{"d_model": 256, "n_experts": 16, "d_expert": 544, "router_score": "softmax", "grad_clip": 2.0}
Below are experts of layer 10 (counted from 0) of a mixture-of-experts language model. Rows are named router (the router's row for the expert), up (a neuron's input weights, with its number), down (a neuron's output weights, with its number) and show model dimensions 0-255. Each number is 500 + 25 x the weight over its row's rms, rounded and kept within 0 to 999. Numbers have three digits each.
Before each expert's rows: "raises" lists some tokens whose logits its average output raises strongly, later layers aside; "gets" lists some tokens that make up at least twice as much of what it gets as of all text. This comes from a sample of Wikipedia text that the model never trained on. Tokens count by the router's weight.

# expert 5
raises: ",", " and", ".", " in"
gets: "s", " years", " time", " well", " year", " people"
router:490500507486513522507482458537468487489483506516474536524535465514488517536480498456499513506519520463530471484497507488484493495537470482528460493470506486487549522512486452504551515505492472510473517558491481521512532498497554518430498496480500463496506516517500532503506493522467485517483527508538520545510522468503514476519534532501521507535473487464540533481516481487476488497497477542501528503538486462476410452512451504457475514490525533501478499508548502483512485473508516509485506505512493507526497540481470528527481547548459442500524457489529483476480500492541492531478531460504479520518494485539499518476474517485499512496525516550506529494503544470540486473454520515476518530515471519486497464520515514494505472527484489466481479481488482543513490499510527
up0:520511549519524552528476467539492488530515436494462509517500469513490515468532517472520508498481516483481495488485471476500532486499501529482502512550486523524504483497492518535535496499537491484491463468473485469497496519497481495526477550478513516548519474480517510501512506498480482527505514478535497483462467486477460481498497478525490535492511473475487452504594537509501545494538512507492495534503487501508489530520484484500542495503511519498474454495487525517525525529535486562498524508510519518515493521495468540485497511465519504507486504530484468525506510519432538453541470482488470494515495472493502509504465477508471481525516482541529484471465531548545493467505519503513512538493476499468544442472477522491484487442522482493480483494473523542445486482492492
down0:482542496537517492465474505509532461440496459485527500519464493486540467512482493500514524509514527522528516498529475504543501506551481464559539456486456531491521518501486508480494464491469466482493505478511509489489552472459473539501531509478473515531502451531556537517485476504478540494506508488525488479506457504519539468501482515489519493520467482451507518508512460515458535484506521444489508479493465464523490516527547499552507525470489517470483516479516518495440485518493519507468525463534470535527503495502500497501519444487495492526527486520502507512501495518482475514538530503487524518498484541514521507490512517496499493487518532534496453558516514534469489482437508519500508466512494514483517470460511492519500521522524490474486492513513507491449447523517512
up1:524484501482523527511521558516470471480477460474469485540501469513468535518480516473501512482491490509525493461533513494462534527530497508489515521507530475508500474506465468558496470515487531498489457493515474535508479473506478532483482509557493547529527463509520504485470466445531485504513492557504509503506542507473509493512510524455507516477487494482469514506522483505531550497530462493490502547536486501490537496514477523519545475524494535494502510546528475504533527470524472510510500482503485477509512450500559477515506509520507471521488465487496505501479473505467492448485520474513471543504508472517495530475530496494549473470488457471516470518539502499517490524525483521493534481515475482465437475488517422509539469541532513487525469517487503477503493519518496
down1:515498482504522536492520492514471509494512491518518479456504480512529508513515479515472495532527546526471483549481442445549499499520494493516496473504531490494549457505481518506465503485534509472516515505501482486473509462519515469532497529477523473547489488469496543506513518496468515517469483491514472504482498503488500499474486479500498507498500502471486528483515469497489434522525471483494508513542508479469470517483490533509499491494484494488502478481479531489521514474488504507494505502468474510494529499461467521553535472481472475482484515467511450490521531448501462513535445513516532490531523541496548482520485440498498505493518515488460504507494515441504496524429447548478519491518534481463503511489503509437438529517575522525503532483500514511503492483447491
up2:511479468523504511485507536511536503471482499489497465523466489534507483521484521506491493519493480519495481502471538516492540483553481548469516503501485522511505506508451492511487529506555526456530486544465479474462476470547542464490489484530516526471488501477531521545508492517503479480506490526540507512490519508525493494480518501510516520474500472482503500505536509537493466512458465554548496538498471526493510481447494491481540509490510491483451487502487490486508559499513468482456476447489474508433456501449513535477514518502488493510507496487503530500516502475502513505495436515491503516531485575506490530531497500447508494514523525521518485502526493525548512506521503535495510503506555544515452500465539488509517501551485468481466503516486481518446497487525527
down2:487505503511493536482495483512517563469446492482480479545537491505493516519531520486513522548474531494493516507516521483486480454477469474459550524415515478517508507534512544543487499449502522447528496504480497526488496518487541526521523502483460509509508505513507511530460478476420523496497438486440489518523531487557529498514492507489463475508495519492474501488498484538506499483517488509507535491498517481470496478532476508466523500487468509465505514535485474482458498494453537490462517500503534503548493473476496520517507497479479485494439531520493516497453505515512525460486514494510434495535478494491457513486480476491480503489508530498540450495508530484475507489483486506543502529498461460472496488481502516516506555484500503506505497503490492479474519476493473
up3:467486476428479498540502475493470525504484488520493483459487508470478530477460496507503486513482464503495501520526518451536517554447486473493520475524499500548502475506528504470470472511520518478545481496483532485501543557516535445526495497471447478510506526465513477518518503494519463486486523489491487541488479480495501484510530561520517496531517540483533514536509472475470496506536514468524480504491504508493490494490509453493506510450476498516469442544517513475519496520519515490565498515513475512482495529567514536489461498464485499469489450529550500522505505497544481451536495485566509490494502535521517488504488478537503476465503461538470497498471529500478458484474500498485478483508483502495508491494521478488541506510526483498517523470491492494475539492506503
down3:534474476489505506524495511480489499500498489502521508505525461488472543554478493512542501533534491544500498500508483536491440495507546490483544478501522509507496489482499491455421495497534469509492542503520512488491516496495504430507499510488519517542519518509516530507470524543522499445491515510522548500508487499530520543475466468560503542497474481526493492480488504482461487524478468511503495501525477480510466477464524502481480464466474501488532474501472491463457454472499494498459527490512510523535482512522500503534502475478521485449535488539499536500495475479538483480497482438495542539503509482482520533489498489480531512515507511476499540518493507441489533516485539529538493475490467517519482478485488521469572521508484512558501538486476507498491513532480511
up4:496476515554493476501490491474477488509546509508488487510521486493499505512540490526505534492532489497491530487491551524501525500522483448462506548498508490512474479561541488576549481487466531521477501498501471521492488496493506538501542491505531476518456480487502468509511505512479506505530534488492461565530470527536511507480498478476550495561500511457496491544509516434513512484476493536509520519521495493514487496509485560480505479535502470527515547524496556479482487498506506462531541542498499508504568534490501488486483526518471496542508534499489525520491557459518507536488462474481523523517518533486483484529484526530485475528506505483473533516482480481461476472494458518513478513499491512505505490512505511541479504491445528489506511499506493545512526526479485
down4:470487513508489477450502497490499501505508523451486523500497443526510530468533545494489511476542510515432541497519505475492505471457502482514510501485489494485479530567514494497525483466520508515512509492527512502537475456517497514482563531485514486512545508502516493514497487546479496492480539505523546514488489507507508525527486505546508497497436526497505492517488548532469497494518507487455502556494487529538459515463489517518505467493435485495469467525484478498508473522506529495479520522466533449476522490507533598518491500535493490469522484533493495458488512474487487505517505508498524504496483538512502535540476463555483476518514527502498461502494480445499508472508495481501488485519492488552490505505493485491509493511440517477521481561525509517499485506480515
up5:492537508500479474515526505520559491496536500536522497479480501559533474499515535498521487518486499532465510480495498477504543532515502532493493491513510515509514492475476494488498476446521504509523482508496489464541472514431551468527474511541514470497497491482457474452481488489511464534495490475511509482528467517492537497528513504499462486484538513515448516560522457504494495580522522464537511499501530486501456479466491500486470512531511547484476507515512463503447497478517455458502439502503507450474479527447513533504540542484490552475488498485474500527539518488491502508488505517471490487472471461508498510505518508504534480506484494496494525509496520547503479517489491474504463511494477507497468505514473497506512510492506504520476544562518499513517474512558533
down5:497547521498521518475508486506442524495529497498504509528505501483495465468467520533474488465481466537502521504505517485508518519529522535511457525445435504547486526532488510455504492505538503504478465513435501540475486520500537512510489508508512490479464495499503455480518510503506497478463504494530444533492472538471529510529525488474512523475531490495483481532498529470529495493485491470523518467507489497499477499507482544482511524476528498519490533492542493511500466512491449487477532497483541474520515535485457526476486515474471491484448465560516467471464498523501501525470545485480503505461556551505527520506525530515518520553479498503497541493496517499485489545483516524507532515509501482518460541496503510474501520510502534464510460519485454498491552485513456
up6:509482505478512508475555495547528472486442506502471475506491499499544525518529516497520546473508480490510480545481498495520456484495525520503493573501473501483531511490506523514479479513579482525515470473470547487478474531477505518480501546474498508500509539495483536520546503534528496548525505451484511513522469537479487503499493509503518483488506480498523488529498470507492502495507496487451463518527468542559515515512491494495478518501457562463478503518526485507521507505525478497469507527502497513551456494505510520508558518559476505527535503545468544515486522479486516499477514501523507484471499514508527498488518503501528537467503525523477495530506476506536504500510500491524490505488552431465466508425515534476515504523501511501479472494524474514505501466468503
down6:545515489526487496503557485465497487525470465507517520494498495464480518476502510530514489491499488499468462500529541537458465496476511505515541512483516516496502488503494448510531519465496452503482502558471512562524522508514478527488461445517461468543505462527504500509502514481499505513476479521483501494489437539526514521502499548490515511467499465486524512496500514527512531510490493443543550487504501457515443524499499484536460513526488525484535504513519472501499479447487473478489458471483456501505486513538471468516490484554475449498491476495546476484497547553493508449503520484553512526507505507511531461503483503517467482473513473513490523516498490494537488531507512510477469470536491474498509516474518506493509525491477478468511564509508463485499512471488501
up7:511552501491524500529475500505478507508494549508469470523529490520482533542506516490518522515538502514477523453522486484519509527543530506434561491535542503482508541488507571496481501530484499532481468529510505556501512478533514473529529522474506480501517486474488490481499520482535482494465545469498498486473534508513497520475536504530503492514506494496503536503520455493515497505537483498498479538506516500523516536541509493506482497454522517533544516541518512515450537503505488497492493454523517550510533503529505502510484529521502490491460493504459494527488474482550476504522477498485523471577483495459488559497514489487568552489511496469503537497470531522516500528485445500479491475524500545501519504497493519481548525504508498500477498532487489504534498493452498
down7:563515520491461507494470516528529530537460514494508487497501534498483498460516502499450474487515551526500501558479500479517480490558507462505529501497461499481485487494465480476486484512531493490530510515503559495468531478539560492514461476513484490474515497506519470510498460475502546480529506521476485485481476552485513499543497514495503464519479550460548525498487490517464467500493508531506488485501502496503511519538494460501486540530495484514501502553491502520462523471518486525485476502507512473509497483496531486491513478529507474486459481497449510484451541487502575503522493489500527519481545513499505471482494521491542549507490441480493530527553510492466504514545514494487496524512531496490488485437516499492522531502516498447535471498516474475515470541513510
up8:522499460483497484562515511516529547521484513487521477517482531515483522511517506507514495513523462496524483536482482462555549536506513534527515541489497512494452499451480507539510485502512528482470537464474476529478512477475492496462489447475481554483513525507510520515531475522456476549523493503525487498530473496469494482519484537520514471510544468455508505499504515491527493495519491532495492500487514492551503493522490506495499542465467498530475514522456484439519492503495487507460484498497488520529518531459497477503481532505501465482498485494473485490514480487485531494521512485466465480516509466520541484528498493527505479470501490463442476495512446539500521503540510498563509501497454527475512506480442493509467483529506541473530464498553493479497481558495520
down8:523538528508562471551497538473502495483452515503494468496506514508484478515473517465515475477475513553478551468499449484521508512509481505523512483533486526523477511470509484471495466512486542497488483498514529548446500520479488530493519500500495486516497504514493528500518504504505528513538485472477502486479498489510523497510536516519446479512509525487491489446511487486514528476529504550502441502479514485511495468520471473480447533532481510512520492474515521478495482456506507443496483452453498515505484531458494495471483539479476515455540459519505499457492515486491472535521493522519488485535460473468525489531457520521482462496475515493509523470528498515490468524495481535493504473548448521512492489465481461468483498471551498488512483560462513506457545491499498
up9:517521461529490471511484511507509532501488468503467534521498436487518455493537497524521510521498453518534515520484501509514508560501459512542489510502541516509507437511493501510522498439515464461484501488503470528483489490479498478494493485498471466517515506503491515496517497508508498513531468520533490503533489468460488480491527467496474509480525537493531454500546508500485536515526508522517475494478482447503472514535514452520494491464460506480505520516476452538457537512411521472472513555456513481512501466491511469477497500484486492511507478468468534467535522521483479504485490473463491496512493534497535516487482484480461517505534495516461458502444505497513499499472497537524490486477483508495458453518475531528478473506499473471538492536486503525488511443472508
down9:518492495555519468490488509516498477531514531465519516525533510486522501549452539478507498486475477489469475549508506494489507491494535542502534518519469517493549514525438494509518543504516521474510464488493551514501489523488507474492478480505534455461488501489488476524499491508486462491516543550476533518520481487474452539467481468521552543483493535504462470519473499476564495509476491500481528484441537524523472486552492515482507500475509484485496463492501485516517514478475512514516469503512520483469476511464503501492432491504515466453470520503456518509489503474492532506552506512498530506509464505528531462539511505495501521522529522511508458478479461488547538506459445510469529506487492509489497498503523528494501468496490533491514508538502493505455480474479527
up10:527505480550512519510507513491480527555528485541460474512502520493483526505504487457488479465499481498519461462486486485481475548517463490473538504471515510506491513504469458471475481527526534487513512529476502507511498490506540533500464546510497488483512476473503508494513481511455514513512498495499511545490494492527506542522493539490502467494448487502497524468499519485456540479494473458523451490530477513450487501490518520530461547522512541495511504542527535502503501496498497501517490494543541476505461461493512530482474492472486481506501498487516521539508516487507500493495474500497459536512462493536538511493483525489501502526452484478552474506475570545513440504511531526518500475478490477491413463543507449511507491490548493501474535468474521496533523485488477
down10:504476537509531501476459451523508537517476496516500494498444482473509497489484532489489544506506457522476577526474460480536521495458500468517487506510483496522503495531520548506508561478569477470468510543482509504517488513515473531479489454476578501504498512486499484498485458478542486532485507498468516484485515486528502467546477524507509514495494540514502514516492512515529542506515459521499471521476495511520493467494471518494503496478516498495496507510476490480533478514505518459540535490466516543493500522519481514503548465498494553503506499524490450479540510506514505536495476531478540477529540530499473483483457483531460491467484478532524496473489498488481487495497466515502509504492549537502488465522475524444524490510457491514484511513527521477513442505499534
up11:499492533483495473465456495528489507456480478500507563485494497460481528521502514522508499467514515535483522471496476489485523517487523504480511531503474492478480530495499480505501516477440504494516494472535499489467494466519490460522517488502531484447541498504500458501541498488467513471517505521505504512456462533528527526538461497505490486527487489487521481539497470526537494524511483524546488491502491535522458514493523475514467505442556461531462456465485472514505487474511505491461452451478490494495481505491511495527523498482505551512498494484519533492508505473497471491525417548513498511505523520497518476535490477481517551478534531476467471481526478490470471545468520495533515482521487501516500514524504537485557530531517480502521515559510483477543487493545489
down11:541458544535496508487529501519499455474502482511509483492524563513515461470536475518544461504490529513510537516501521506527502488454517499473473517539445530491527486471466484495478516511527537480508463471506458517485500503494504505502507501482471478547503489498504491493478467475488513527506528495504514496504472495532471512532481483458460451462456538540516503492480513516513457557474479505459519434513502510502512521479468501528519518484495519524505451473518521460530559466537486556505483510503473513505526477502457503500498508493465512518491515505459490544467540495492483500475492507510475495496487483506531479484558528500520491526536469536486528532476498540493530494481513510487487502523558476485498457463525509501491513512517491506539484519539525480510473544477465
up12:486488526479521463519543503548493506524486504504495473475533479520513528532535473448555506476511483506522518451493505452494505513478506533535508510522492475542523455491482476519488485498550520511505541523464490468498524483504545493513525511509534507553537490511465471527494489479489512504481508504499547551503498514445540504498505505545549477486511500454523466476478505447462527491515497545514513506476479528499511490511497537524483494481517509528427498520508507469513495519503519536528484521504534501502559535486543519471526496482490532440516501516509499527506516491533458498508476501463516524502445499473463444483545516493489496483514545493490540502450502488516524472482482517508487509477489520474500507493515515460484502531493494514489510472470444491508522483517471
down12:547495495500506484526507522511509515508502514519466520538504505471483499530485506516498541527479488481533520496498473464467488518530469540512516515563480486521501534518449465476485477510488491541482536534495489442508494515491484477504506508512485524511447531520497471512493458478533540495495474454497538507509529484500530497476506460474508511571522540518495447563487506531464536449488533499502503458477498495502490517531484536487494492527502439497483515490504510479491511471510526556466467510540466476496494503534542476499470481522468515508538529526517525505532511494535497456490504504502479490459516502486537523531511457520465481481472499473465522516485452511534522472540508494501498496478469509484502484508510476512480478516488489514490517433501504494425512516527497